Below are experts of layer 5 (counted from 0) of a mixture-of-experts language model. Rows are named down (a neuron's output weights, with its number) and show model dimensions 96-191. Each number is 128 + 32 x the weight over its row's rms, rounded and kept within 0 to 255. Numbers have three digits each.
Before each expert's rows: a language model's description of what the expert responds to. This comes from a sample of Wikipedia text that the model never trained on.

# expert 31
Description: Words like as, that, which, how, what, because, and occupation nouns in biographical list entries like film producer, football player.
down0:105106106151153189117135164120167135112152149094111132127182132082072153137145115111101127173087134109086137107156129164182135090155137145066084143130131126153076067143177081145088164118132126153143090131167138106171122203144101121136143126075101112067172106138135156076138088140181190139
down1:124187150125144088107131174116126185090135135104160108120155183100103162083176146134172138039121161200101156135150092170189107130162142178111164107130154100124092121183111095108125158074167111098126119131065103124156134092108072151160102163090092145158103084128091212122098177083078092125
down2:165158092020105101160100118114144087122132133177117178124094125126076101112179135153109103090150144116124184072167079111085159151148168099129193045171142109133152145104101143102144149106161134132124133062146121103137128121074084116111137095124161123170134145092159124118143130076182115130
down3:140118175084147146107122155119134164141070094073104165178135109104138142124101099119085074161115144142084140139143143131107155105164153127087132108119102104068174129070130141121110126057137102157209130139109084076213150098137149207114146070174133117168104148129121101135092208089157172124
down4:161165127106164177151114163129127209093147128145139083158130119127125129113182102149096098123181133143137141139148112111153110133149146105140109135139170142138123107185101139098107083073129087166189200173128173100138130132145148157129140163075167134165104155141073173129153058166136090136
down5:110080095125113153157128124134110071159118081123116150133107162132128138115083124126133157150116116090128132090106100173080128138164105138136111039151097053133058077161143092133095118148096187101080108068131076118154090142105121146178167150176162109174126123158109035123140149163119048081
down6:132131140061119068156110128175146084171113111111140141141135122115106054150093182143169092094122153096129150068147147093113127140107144085154110158141152158112049090151177117068159166131067190084108111131148103151108152155127167078174117148121159135114145104145105010177165165170156088149
down7:121143106166128084093127121195092102159188151145138099115173191095145144166118141171100152087093114109177163062106105214085106131138124101117103129078174110167128155139136121075150053114146083136091070126088182079117086143125116161187140086129146150166128174158128187159167168153187123120
down8:140088088102169160114095127157151150151106150131108116121121137107179097129173197136176095116131110083113114128136134058132132079149119114097196004113093134141101108153184164150160138126172115090111120102143119126114153168148107050139121147125177158125100125157092130135105107097178157100
down9:137069103135164098150188136170077144059136128094133107148193193144128150075162086098094153175178133184082099107067102097084178126147100140093143130205135162118200163148173080168138136122171105184123101107159138080138129123149087148170101119142132108171168172111139148066172141099099112140
down10:140155167125116096108149142149100089082134124097158069108126113139101115129159160147145168136115127134146176071093076139134095147097147129102096135115128140098185102097099119164122111128110055157179155113108115119180148129147143172137126159109146051095061149149106183120178092118118087133
down11:135116102125115212198204101117120152075089113124148123126112229107144109104108099168067151094173184122207107188126190131148139156141173139153134127148157101067069091138138129105129115121158072114140131117141129132124072128129146152099137166138123116130130117129102092183131082096074178141
down12:125135138132114128158065163110118117099146130108150109156118090161157103202115076090100105139169133079134134095125175142142119122132130214101179136168114120057162119119174131124105150131131109129105118099074127141151103107089120129101127139125056165162184158139103124090120116162127110206
down13:162146150085182179101175119141122160127123174068134116106138130120174161075136092085120133181159092107154149142120140129099080167045090180165151190125134143092140143140174124158162169197136041159162126116118069139116162087123116155121091134156138134144154079114104120111168125136096209091
down14:133142132132205062131111197159150159186111081171062101098114061165125134077137127141101130151072130110145093096103150087113146115141086122186162147153084065182149108146166088155163147171116118041103145142147173091092091146121103106123093172025159064128136140120131196149105162137120134197
down15:101137124072160076155098175169171074129124091097146155117124108109090090168089170101165145123107122124186117136190131121082200094099129135130134125091117109138082121157115090099153094094172143126126103059121172111146168104167171157141110129100150096167145144069129160176173157117230081122
down16:135154092122102160135169153131167133125146160159170182191106152112126116104109079129131106086118110103142156098118107145172073105088136100104101106109121078074082176149162089145118139181113114125116121127081173109114140174119088110127181081076182081090156102126145106152144108136120131147
down17:174102185094077138114185102131108128141113096196135150182086118130168094162108111114092108143127149182081128184183151116117165110056149092114066143145148143122104112117087172131146154118124077158123140131164142130153141064126138102130124117104111174188123160165129043175082105092118104086
down18:149110109115156085112128099131162142134109116132119158110164169103059147178133183091084153187069113138088091113171085116103147065140177120180092168051133115163107084145124133150109133158110109114088136175083131152142141092059151086130191121144159135119129161138150136115158063165073151083
down19:108125112105154089150203124149170123130158142142124100090087144111150163113116121126135154146154189092152104125142124125142116130135123098058109152139092134131171108167130175135097126125171113135165100161170171128160094139150167105133153206148159135129146120110146092108149151199105152135
down20:065193107120067113092175107165166155205117135153123139168164145099080116145139149123126155097149171150115150168127171109152113132204124138084113177147104099110085113130108092120101144119147133108171187173069116162104097142093102157142127040131065146110191166136124156101120167113125152115
down21:113109091076092126145108128158131116097125129123137172047107081155223079157178097126106131102184141127130162191147146128106164172080171153163108107157109121129138131106134126067085107074154143104141131070120098085113139104059137147115093126163110105069108151147115119170134158081153140115

# expert 0
Description: Coordinating words like and, or, but, & and commas joining list items, plus reporting verbs such as wrote, says, stated.
down0:156101081116160139125139120122162137130075100135164116149122130120092141098074082200165178075146146103154142157143169104131116146140103093139138109078112148111122171127097160096084118202151135079118158080114106135179168146069156093081116140097136113129096170070117137144118103120143162136
down1:162114094195156162147143172103194120105150204202133180149119095171148137177189170107161126129083157126073063086115138133109117153135041108072203141140156181145112105123145113105137126175140118141123095141150147154171151121201135169105133135150143153159115164096159150097093128124122082122
down2:121144138157123141140102115101139128149105225130062174120066097149097140112100144134150094098084048119079159156154171149145131113121108093112133120168162118176079126151113105164077155080133058181121145093138166140127132163157080059158133081094095122089132087137129247108134110101144153120
down3:119105126102131151126084130102132125154123178191086172164062131171150156160141119162157128109079091120116100108146079104135115145150096167132090082120113145154137132142104068128105190088144135142145157104109124141129130146161152127118144134157110152124136128192122092153103143089097142113
down4:115064131186137138143139121099112178089112150091146151141153173125091090121129099107070115092102143146153144113056203103170108085082142143109118161053135154093074177134100084130162077152093138147134146150149179148032137165140132079162143135165109140112138096120124120112133158181150117133
down5:097105136130113169123184126107083138123132163150152136182120167100083126088109080142094115091127080091147129128130122137162159126139092077110176107146118123131175153050117151101161132159139134176103141145111143129162132114127162040148142119163129067110185090182193168136148094140139112088
down6:183191131171095133129161074099109116124093094098113164104143160136090117181214113186040185144109086076108111167165153162108132115115126097104126167157139141178138147129119105144153174120128109193138137128168127057053105111143098186129085186173144112157097106132149130122126178130109099124
down7:139138153126154149121101119112132105141165179151113198123099116157132077079121134083078151113168146150133113118133134172108102151178134116069151080098139040132139035163100120079153133090150140114173176165123115093140099087159079084173098124133103117171158120171107146111157107081143070110
down8:131166097121123104107119051148035143128153158089184106109120107136179099109155188151137139179137099129123081169170132172175118089072109116144129115109125123123189204069147131161135120056139086198163062151108123117133093180097104078135125118107083091118130147106150150155127175121171104123
down9:122147177174177155126092106150158137149127056088132112181147133067114105145123164129175154101162151158132126109140115123096145105139157116189098103110130104141059129151115124146135109161140096117138142131115135163120148042088106159153125136113164185109090110141124214095178114099130109065
down10:107122055081174097141090125116105097160067120092078138136116112137131083160091129115104149157150089140119145082114121106045126123118108116119106076142116148148163048173134142114130150175128097179096169130091119163090158094133199134088115155101089154160073126148106144091106174051129118127
down11:091074141133161138169145103137128125137092152122150143145118127114102089158100131151150069112158158109112131129120150061140127197077136151165110143113137142173156148087102130123123170122165089097094199123155123120135116091149125158105120103162099149127076139162159164119151175137076167176
down12:126210129129062157165094113157081158108143125103176140122160160106125146148165136136100142161063105115112168109118107096130093162093088096142133115077089151155105119107176122169165185154136112122104096126112108129100122130132130121088138110132173091198134146153180159153143063125066143153
down13:208153179107174176112191100128150089153161166124159177122105113161105126093140122132145106100130154100129186125153135151213078162138138118131122150147151113145063058111149133058071082137136170178136159120182114108126092168158129156167118131087118139099089127088136093085148184108101106169
down14:099146110124086147123126165137140110138133125103112139142098103157108153106104120151129190129085154163118167150135173122138137123155176240131125080132109098170138152111092176038161132157084121124146122085097117092165133191158110160170122134154088152127140129173113166077123136125123165159
down15:071143221144122074142161136141141081171153108131115147097134122135150104104092125086095102108167041172140135114091150149105154149151143098109131118120080171180074173146167150122170115121080105092178117166145107129135182163136124071141088155120152111162102123112141137129101134113142163141
down16:158146106107137135109065130155119160109155143120101104132092190115167139137148129179132116202118149115138123118088140135131142178151144161216115105179131081113164116133169116141174149149108182160155123094117075152035110118106132084180121063113111147157171113168148144111106101150149107101
down17:091190149153140145123139113106144125172109137111101113114099099175174127163167111139138158167112178149122121122110147125145152073077138159111082097131151108191089115077096117190123181141179123146131109136134156114124165130116042172174146118091089131091108071159044122091095145085097184140
down18:171130162088146185126122142061130144064173110095136163116124119138120167162122122122127124086108159200129170143111133092118107137165174100098090135120112150083125163140139122117112154145112070112159132129079063138165137148122136181040122168144101115144187184150079147130136112107087146096
down19:043092174098173116123038122126112124087159125157115117159111104202192185140075103103170155128094149148134146169129136120074148101108121118123114143100070168094143127109163183106130092150125160118121047085142114113101093120140120143108156107118121174109130142103183149082170096103142141143
down20:105189079135114101109142223134138103083088141108147172148145116114167063136121163088119122135107089149027100156117110162141087148184076196150154133071132114111166139184108176103141179128131128073084138131174160146155185134161142135173119090147159158068170172086159162177125110103128104229
down21:160086145133113097140083178113119104130096140086062129050114182116158171146151170059146122082124157129079148104164131125077163175128114170156124061139073145115130158124106111129121106101145124128076123142119153157152130094145157137155149162154115146175113170153127105126148127131039144102

# expert 7
Description: Sentence-final periods and closing quote-periods before a new sentence, plus == and === closing section headings, and clause-linking but, although.
down0:135169129148123157143143193128120073071111139143127096124108158111103105109105133116135093145040101118072151112114137156106142072153178178074116118149152085208158112129125146126115136135112132143133145107177126117140141201165193130117100119144141140068091130173112102102067143104153107125
down1:109176124165100169127156157158125112100086200142120092157099161121132167164152118136094076123102078097138129141104097155159200081148169115149135150071126148125194118084129118138093146142113089105108121122166168105139169091113165122176128131082131136153127157144140136125140172159107127078
down2:075105124174133141110105152132164092146127104116160168169091110149142023130167124103074126107107148117130114135096140119130125150073181080105155207157121114085142110140105162156124107108121200092094214120145127131100147138149183150101095169123109164174105139145087113121186138123136126082
down3:132096190080130120133103187124072119110105087107110048123161108142110166118053085089116115198119152094083162164127169112132120179238154153088089101174106127133147150149112152110115112139055163146137080164157127152125117140132128156130100118096153115163075117131105147130140122131180134132
down4:126163092126146043146089120132142111136129145195142167134171152163135148176162125085092080188154125143088121138149192189095131074138096107137079136166112116145147099130114155158147130136145168172085134083098047178183107105142121174147101127117146096158127105113053169126106137111129107171
down5:097183119113115163109063184142129102084090080103212109148125199100114175160121143124102105113143089160046148095094136184147107092139140101067135116181142109173094131138149172128139100108088144173201132121112118144104146137165156152110126109147077088071109098079176125128072163196068142121
down6:180147103156105175121164102154146147117090193110114102164093104085144072110121162150133149055182187095159092150162104111154141154112106111099117178177112087104162074133146161078154080158076129134165101088060107130111100141144143135090150116159130216134107165145179156076183075130098138089
down7:166153156090122111124119085114168122135082092128169130182113135121152103157183146139151147086178115129132111132109133172059173131060154121104165147142146140123138121137150146083111104123043152188133119134140137141115147116101144135117165140106082112091103119158174019139162153165072115147
down8:170155163183140141194098150089120153158120135137048158098168130101158127104128179092133141128149111117157150156094078129207157157159160181107147115097104146135115174058124057137192133111142132137177147130088132138066131213150079115156124175110108205119126143157162172172135106142094119165
down9:084141140177109100143124123096103163108110146175084145098145132165075108120126110115135097130106136144183156123143138090130150083148071104110163145095111087125167092093170148084110141133142078117003108145172120148156135128129099131114101175152127114095142148161065128064137120150182116140
down10:120120139157175123134144106170176151138100110134131144178135117131102164119067139127108121125152118164047081174148091150141137131146078127115140184121125092136063091084144162162120167020137147092126107086171191103075126130148092102105175115152183152107154074145076130144111111126139149121
down11:147130092129112063105074121133111194150139140142165133114107133134144178153132104123148172088112105085141171142136160044156151136090147134103140117111112126137125121171207156126134104123178156125149139143113151144078121172128113142150157116090187133114118139089144203178099144047064128151
down12:151126064122107193171146113160089090159133163094134076055156138118141188103138132188126138160109180129136146093155132092122154122111142124075082157124122100176177117143172119160151150088152156183066079117137128183149065104118083126115099125108140091144156165109090070148199117094167145149
down13:203128100133171160141119106109143157126046090179158108151138162064177110200130158159133112177116138196100098109099128158125121157100123108162146143136157160146113123133139147149151103208143129102141102146169199138153175099119130121121165127086091121072126111105179083108134169170131098125
down14:159156143169136082164084106080120119067164099126140123033082120132123152152106067120124099101134109129115181072133082093131162092139156055137123106119144158111124151144085129132132057136107113117129132131055110078072109189165113166083111121143116175139108095087135109095120123143107094180
down15:138135157107161103173089137097105125070127115112151107153154140117140147096049134116108155138138181092149098163076112116136090139142160125086169129101149157170104114102168122105086188163116151151126131107131101150057172130151177147150117095150146137097123150139161131087087120117162127173
down16:088150185077098159118113046142095085131056119091121130144069105132109159192107088141077099133140116067152182152105144068143122094114150137092112119153176145151109090099128135141104102113089140182118140100158112157116109138181190123102150141116132118133089118123199123145126165151076135177
down17:132174103135121165105125104114088137110162134202145091101127079182123117130098161111112143173062046137103102177095110110121072164147117087124094119085153120182143163071151097145096075140142044110182124168137132149075092131165141108115129097126106178146120164149238164146113092129092108111
down18:151064155096110120157141180160128118082167154071146114160072083160062118163118156103146160077131157152131134128133138198145101116137078088111159107082131176129125176134177111116089118095185166150115096118080124085150135114087014118178107163106132128042112136087088086153142154110148083116
down19:095053134104151109121111148151158106117130114098108114168104132142068088151133144163132138108084151116100050174154169167180133108165111142127205152158126120106134119149104101140098101098138151089087149126114102105158150105124084059084091125117120075104154152216084145089137121133130178049
down20:156121127131133123141189110137191075144103127105140175139154061134114100126134106204135136148081069162125162181198118166096096094129148125163114174150125151187127050116126132088113067129119145129115161055176099063079145173178121099193170112063091140176127154085131130096139149159183088121
down21:151125148062093188138164159125096149117128122149141132101180065110112116098087155117150130115101094136090119103106124092097108071124171149122160124081172174174129082168145121152080143206144153152125084147128119150166173162103104129217188084050124164081132059233176130177102168146140137084

# expert 25
Description: Nouns for offices, jobs and memberships, often before a name or "of", such as member, President, director, rower, mayor.
down0:129130182192044148126151147057166183157126118108135093115113137148100130068136123148135166110112162114130109134160113152120156066090135135188168106132135117161154103123071113147113121131118149145115139077139111079155135137136154088079111097110162118101119129035100129117189126147083109119
down1:111149173106145135119140171172171132086118109068183060169128116161089135102167134141102136130143137153148183129126172136124052175156129098121103154217154152109150109092193154038066114151099136161118112091104107109097158149123129138139149179139120067184062131069106098120158105157099091185
down2:158132168109147125145141148146096089128134107063101158130099140168109170120192097132167160136133136153138099109095085074156140179127160151121073152145109099122090169133082052152097134103136155098135110089124177132166110150197140194130085087159150074118125078099079110111130133126125157142
down3:132109140167171156124120139130135083119068135140186130118150092082124169101141167131099157075104182124117134163122071163106121159144158109150126133177154096091134178126122116103205143174147141107155114109122154146129191170115129130093125134145110136131153145085112172160106169097134128055
down4:132112134109149080136155116088139082180137083090094144143123114146191162140058193068085115106103137175150140173098131149137104136178152157128132068119146129112156151161150131137191136144081129103170145135100115150104151132149094111115155101112130145166188136115101172105137127140166118153
down5:152125142138101076031098181155158080163131136146114152125136167153170198163129138116059136092142077163102094143188188084123107124129097115142127114168099116142128188118158172082108137090172061101117146139081119097068125175059141121123060157147137092140179100065142114153183113092135135110
down6:136123160195149085122160131150112051143092097057140152141169119160144121139148130156125165098137110120125137116082096160128073114112099115084110173138120124093165158129176147145150158129112094199178144067028121165133137151122101122125135127084176117114133077103117168150167136155131091090
down7:154149095136186118095048211105105148171119106158135089095109131141104114162122108129192131175096159123169154177170091121150151134175102116089143176124150088165141087137155190146152160150181120158083105129113133155113144164135085055090113137120120114127136160136120151106130132173134132151
down8:136081111120094169163152127166154149088100093165086145152120118098128116164096155169115130166171125141096176176137106064173121092102180172145162104169156146148124129134080115104173123167096125120106130159145185169139107113116164107121137157121153152156103155115110111152078120132094119125
down9:226147130146088133107159082138132096145129143148107047092156155108137152113167149057167101122096175125133114148105151107103182068094126111078126050166174091154097104141181166158139071057147150146135124097145092127116172162138100108131137137121095128129108075159138165139167132097095082095
down10:141128087152117162116062075124106175192129194134150211159138179106079127138138140133095102097081142095146153125147137154147104143151160140154131186042122108141055144139059143138050163131120082140069117107138117109115173134097080142155120098095133169109119102093089153132123147067140171154
down11:052173077094190094141088144095086099066151142086130093121137169107102185136200069088163133106124110111083087097068105167151115059150144126119134148130106122156060094094117122165060164115147086118109145140136143111112178140158084115184137073148100106105088126128127169144094216198117122099
down12:086110076116128120086175114103181179124090135154127114177137136200145117118113129090085081115123094184139130151190073093234170081153140179158113161151169133111111098093105103127123132136076149120130184183108159164124147149123113110131126127101161134079139117099150073130137130158161195121
down13:121142100159117112113115112162108100082136157168155157087106097134096169065101116086127113085111094104135132081164127159093092162152107123106119179139105112127087118115113172132128112073157129113155105128179129102180137078158136128134111134178100174148150133109100180085146192103067175129
down14:142160125111060106068137111173166143150193130132130159166177115158136104136107152168079166111119146119133099176113086175115078082086142133115174071092131183102084172110161167151136185106114117066132136130126108145099207088102124134138171100137118099169188120210120177142128151132134170102
down15:132105109151068130119102135115113116129167137099157201170132097111188112166130130163133110113087139118123152121143149110161140068105175138096157153078200188156117094158166144084191125143182170163106096140094139180174091138202195138097194172091110112125108062084139153090131137143130116179
down16:106130161110083035114167129145129152138098157108102149129177089170090114088142128085141153110108145110152191136123136103165126077059099151153116198140117089105137082087198122130081091134128107141218141122139118175159019175134157108155155157091157145089140124136095122090144161148107142180
down17:049144142148171166091088188035169150064147123146097146155145110128089131121137126108125166126112131140052151165161168167145129102177121165180133136149137152152106143171178157156056160139130159155194133065120139071123166121181151146134128139140115125209093143148104083085110129149121150153
down18:124125131108131116102127068160167114151104138140130173098052169139151095064145103072155137141138155168151152148114169119118127101081104114123082126197136106127109148088139161151140160123163114044073143162166107103141132148135178090132176067165166093134125129110069138167131131108084126113
down19:116133123091164124135155073117152152109142140125091166142078127122167151078117148140139134128115096102116120103119095135134159095130099068105130154165108092074097090208099142119099157140125118186092126217181096150155097122169117105099123091170108113198152093202164085133134139130119137145
down20:163144099152118128126106109103084156123070169151059075135117144180073091117079151143166120068162168123146186036151150068130161097135160100131091094105119133097131136103154185116140060099151128140119099091118148104120122197167173127126211158099164103127107179133161139157100137119129117133
down21:132178107141132129125085102104137111061185175118108154099127091099124159140089164175092100109138113142115093087101113136132171132135167126148156134133170175124161138179136118143077107143105123161076154027082085107118143067121115155085155115102083127098077077055156197110138157107122084067

# expert 38
Description: Commas, especially between city and state or after introductory phrases, plus subordinators such as when, while, where, if.
down0:141179150121127123128119188117137130125091110102187149184060117197109166136139084121154118096212133128161146154109171117193116168088120175170129120138117145115086067151120115103088041141146107152144142076091105110135165140115118112111174174157101112128103061103142124094099163131082096166
down1:121116199140153111108147157112101185093114151142105080111135112114125088141146094106153105088112120147107108068155135159106147065133154120045135189105133130100099079136190116137154093183166154128157126147123154186095147194102085166113135135110102081112105115202127163107141095138152040135
down2:119102127108150087136145144133155152127149113155128128100164109104100145110135183078154154103092126128109114118138146140162212137108124165126087135137091127118141123105188193140116132140122171129183124088141096118113099092123145153089177154167135102135109136160125063164171175139113152144
down3:110104125159136125113104155180135096194086129129082102155155107133182129120108101162124146096115167136094059136163054152126110162107160159140136092167100160134168129155127206141131119088119145129060129135074129121120145147092155137134076072090129093076133089131113131101123138195110132098
down4:113142218093125121151070111166127080123127190107071146122086095103140188130102156184162163134124154186131108079162167114142126126158145159198061099129124162073102189140114120138104115151085087112175199141119112137149113142129149188182099110105211062107154126107090010198124094110167104159
down5:122070141231125089129079145155160077143098170106146153093181172142160112151106197100138123187167150103126087133123058155138181104108097133097164119116124114090162127175173172153109139143194113182105194120112147143128167101128129119109139094139124140175054145107104166108133097141105162129
down6:120157155093151119150139062119061193137159106153133100102111118125237094146115078096084135156117141141163136121182144145109099105180121138121086109148128107138109116173091078162113163150060085120128117134113114192125078088105107172128134132089119163141090106110159107150133113175193098159
down7:160174145134077140132119103155104128144075138138077116151180117147120107127102109129186119095171156114155147120114138096097135116109166137178151120150124108118142057109100174085103162116133035145087095122153108115120087102129099126125122160096096167116113106124195091155136126154134112054
down8:101181115192170155106099069078127171170041122140108147129079149124093158177158083078160118076140079110132116089118129139130155176145143101095095125104138108114157091118136136106094117096124137158106151140145093119046119117099119112131143128071135129129153129140128143151059120131093109131
down9:113190173070084128121133097183143115144166097177090092092115088155104147147154100146096164182139122134137140150105089134110154197149111160073153125127117160141206170065110158117097097154119135161092165074144116092134072139167123165114146120156135130163147142112151139128108128102089114108
down10:184124075099125104082154160139123107088172091126181118096136093098113119138138143143136097144125144141188115153071132110135059082131163188111092107106175127094093182133108105131133139112109164122164130076149122120099181135090090117089078098132157129111136089128194118170157105076055134090
down11:134166149170116153180158127082150137166144113142156122212074124150139107105134140162096126170167131100124131101187085090113140094102121103147126114117109165079110148148116039152088111070130113130140147101192135124166118126104160081145115158108186127160110115193180030134136119069107075126
down12:130141128100137152122099161120095173216102133089102185128020146157133187112176135177052133179084115101155120189168141150103145067149117150114157046100134156142126097116085109143115091114106136144117117156099118112116146239133134203089170161094120097165160063105081133116080096055167139113
down13:129130080174142174094116067089148104103175104063202169084109187159120059091104158152061136094132144087112139180147142129144131105156133100089126125092109113110090109134097095099118130126155131108121154167148148194096104129140157161139114144151090103161092155133215138135139109138161160145
down14:126147132124172088084103101084138139133164151131084156078074075163119110109134148097193109101113142094157140184101173137141153132117131114097169136097129143172069159115099163130106107111164149161100062154083179088136116138148109115080161159131152127095115108140104126101083114159112146154
down15:116104174209192105120125070083082142145121141067168099128160137097107115092119130137157164110091143091152120169119141096082126108141102152118172153107113129114111116092070108148088104102107124150077118114094126137123074147157145126132108160114155073078120137078135224122101101119124131139
down16:078104094110149132134131129134113158087123123172152090131154235158102170143097124168099122079095134154140147113122174113132098073096125177047095074165158176063127059135170107129152107140144099076160136149137183139064119199087093139114154115105126151130197119157057059102192084112160060136
down17:119102100117112110082111146167104101138095160091184146158157138115146097107142138084139117060155109188121087104134087133113086116163122064113137148164178167125092160127141119164122163099136008115120116106120133150126083178127132080145142133071148173077140128153140144119171148107050139090
down18:102077086073141113070071121118125113125111137143141158159090201127150105131152144072135157152080123085160072127122147157152157105179144129112069144123183084102107163136159117157088135119188120082126052139147105149154118118181125136117145147124100090108143094150176176142119138172152133076
down19:084138147186108119124150052067138092081119099129128138114082134110118119090127120075149102111145134178118163114122183171133110077196075179126112203110168146088129170138103111147147119143107115166105097124099158168161080154094146173117145121099161077144151105115170140144103137103104100143
down20:180132118148109129183131057115087130105145156144141131149118137140124107116127077103143182104115074112116141153149089153137117073142151137118132131107143117104119130109138164116120151165170093082087094108150098154133152145136091168135088141106166099158107145155130106146119156155124156135
down21:134084115087065125158129154097153192135090095118149142169144181096128070153132121124243126152177149143091151135154118105127137134105119107153133112190101183093095112088195118126130165118098174126136100199166079156099131121084153105170138114112133154110134165188133113147117165178110131119

# expert 2
Description: Common nouns ending a noun phrase after an article or possessive, often activity or field nouns such as music, development, financing, rebellion.
down0:134076157080078077095149156119130145122089146116134178147121141074097120129116115141077102092146099109154104150133202125134105138132161103115115151089145158036092155114166104172138096141182104165173107157102143162154107128164141122180076096174133097155127071134156118107137157126046141081
down1:149119103080118142140146138138187124113128103218132197103158176090113087175097174088143098092172131133146152145108185069149134168115193140109120129172105186180128168089128147131091188161065095117138137104127101127122125147119162033180152123089159131140133146154104060145106175150100152141
down2:142147121109149132115110101103096194148133120143134167128164079146101118093154098103166107112130163164105181115111135103229161099141126164101149159100160096128126139135163157158109152173168164182143143132131165149056159109151121127092127199169096109134153147119130098060149127063118114148
down3:149140156117177093124143108145098079143125132110155103123057164066122086138073160121142134124125154096131190127106151107134093139108123150173094137120150096146116103150132111136131165089107098107116090168115123102080089156149094129152097169042059162119177203129107142100136111146159103152
down4:154098121067113130154121079090145128147185153152146116186194117130122141143125135090150151074118124135105145115115133149083111136148097124142126108119115107204132118131156165094157106115105129150080069112123068164066188148090107125124091127105106164121105082180138131066139135129092095147
down5:178152116136124103142132106130108137135184141116119138096140105130181179123167111176106130114162153096115154161117110154135141092110065096118143184132087165123152114137085181151091138134160074163182121151151105143169099185121120177116144163112123131158111149148175135102161084124038175149
down6:121060128085147143136075099098067137059132141104122163155152182154100157099100155098061130126142146149142098077096139100067166116106082117126100081162141098137098156154089186097105124139130095109193090115107169177111108125146085144150074127113134101129115133164137117117135160127102195200
down7:137090145151155167130131135092172155092148161119087164095150170102154115148179190159103127103114129134106086135190125102096104124131102112208199095109140167106199138198118112128160129118104165123129114136126093155113147122092124122153140151096114113162106123095177138136131114083180094129
down8:107119164131114104082133076168173100113140100132139180143096110119146128178108118144176161150096131129142176147123117150117112129146102108111126099150149112163174141115156165125109113142147077163176123180169104124054093093125143122156203100104077151127150134130104161141118128096101105175
down9:081108085102136160133108122104120145089162191141092124184184172207152101116143120094081091152157141117160114068060131097176126120194126108112104100134112142137140099194144162108105171132178101168140064113189105175090104067089078170100165101093115116067106114102093086144133212150123178172
down10:120140137075104185119095131223125104096136145127164136078160141149130129145081115174147155125152165108118089149074111091158153120129168134136162081133140136151136117102091123174112127142114057158111111108125171064141073107117125159130151144145139156134114181078094146165105160103141113146
down11:120114167124112109141106105163124099105174126147129123164118131122127109106148130080097113145093121132142179138076122171126137149087113151082140171086135121160150150147120106064113122123102198117076119114097154107166214117138107085145101138188171093162097135172127130083106131105120164127
down12:137142137121122182143135177132080103108138177086149088125139086188084109127158064177156160058117157092124078116144134129173132165166151144099089110111149151132125139142162083130103100192058109140151105134141096153117151139138100101128126111113145139182117119149172082140136205182068122098
down13:159119111092162131094117089171148122084090115132065183136171128112140177139121109077109119145094154148185070063148120146149128119127119088102082128172115139166107186106089154065108181115138150176149097109119197104109158147139114127163091114157149147164121089136136099117173125125203153114
down14:101113145081130112092102200155148166108090182181060177120104155178126132105092095146098127124136141150105110155168183133174144128182138120125139186144094137087131106090130116082124151128152101093099115096111140159110132114124120105141098130135064129112113101064111183136112090139109178112
down15:031092117081155159157154099095119144172133159100151134128153147101141144134132057141133105108064109150223116144091107096069146148140082204095163155146119109117151097124108117201096108130173131095168122116099102139207075122163101112144170074139134067105106060128103087140064181115122144169
down16:059150133123142130038110124107121092121107148145094165145098166168121126153089122124119147144140117147135142069126143142173130088185080097067110129191088138167059104124098106092142077171154102118176100120187157136101133110181146169118115095142168130079218151117162171107095194086105078121
down17:163142129179131160153066129195097136157079088120100143106113096139139127195165105110137084070108127160125174161123124143105122130121082182120144123167149064140143176115038102133126099106128145123127099100121159115093136153176140139081059079122103068200103165131086121169134193134055097128
down18:166151173159142185193137098095120158126127138197085062068157113134100136158120124162107093124144151101116134111099133099102140123108123060139103168101082136151154144082135187119169092136106083158122138120095167141091147104147163156131168174089140152098085123167139126079156044075161099120
down19:109173072129102178161132147162179142137096064151111165068122135147084115140096128139149126117149150102103092096178167122070094060157128153167082156100086165158176167140107121154136126129144113111104159101124130075167069093166133141174145176154138093169169158150115175102085198101061142121
down20:105113124131173113055165103166134161140132131178195157102115173156129159130141082156133155149130153159101131098124135119147121117159146101177070116086084097158106127094110124074130116085125125106108112155115056115112137130105129119094109158123154141081148130133164191114108139128127160141
down21:116140155156100133113195091119119107123163107164133122095107112124147125107102136127099096048148146097145105130123130128128150135105178128122127113081118106126200134124119151105188088163175035141156143136160160119132085151143114145148176142149136087153155146131155067128116129099109160156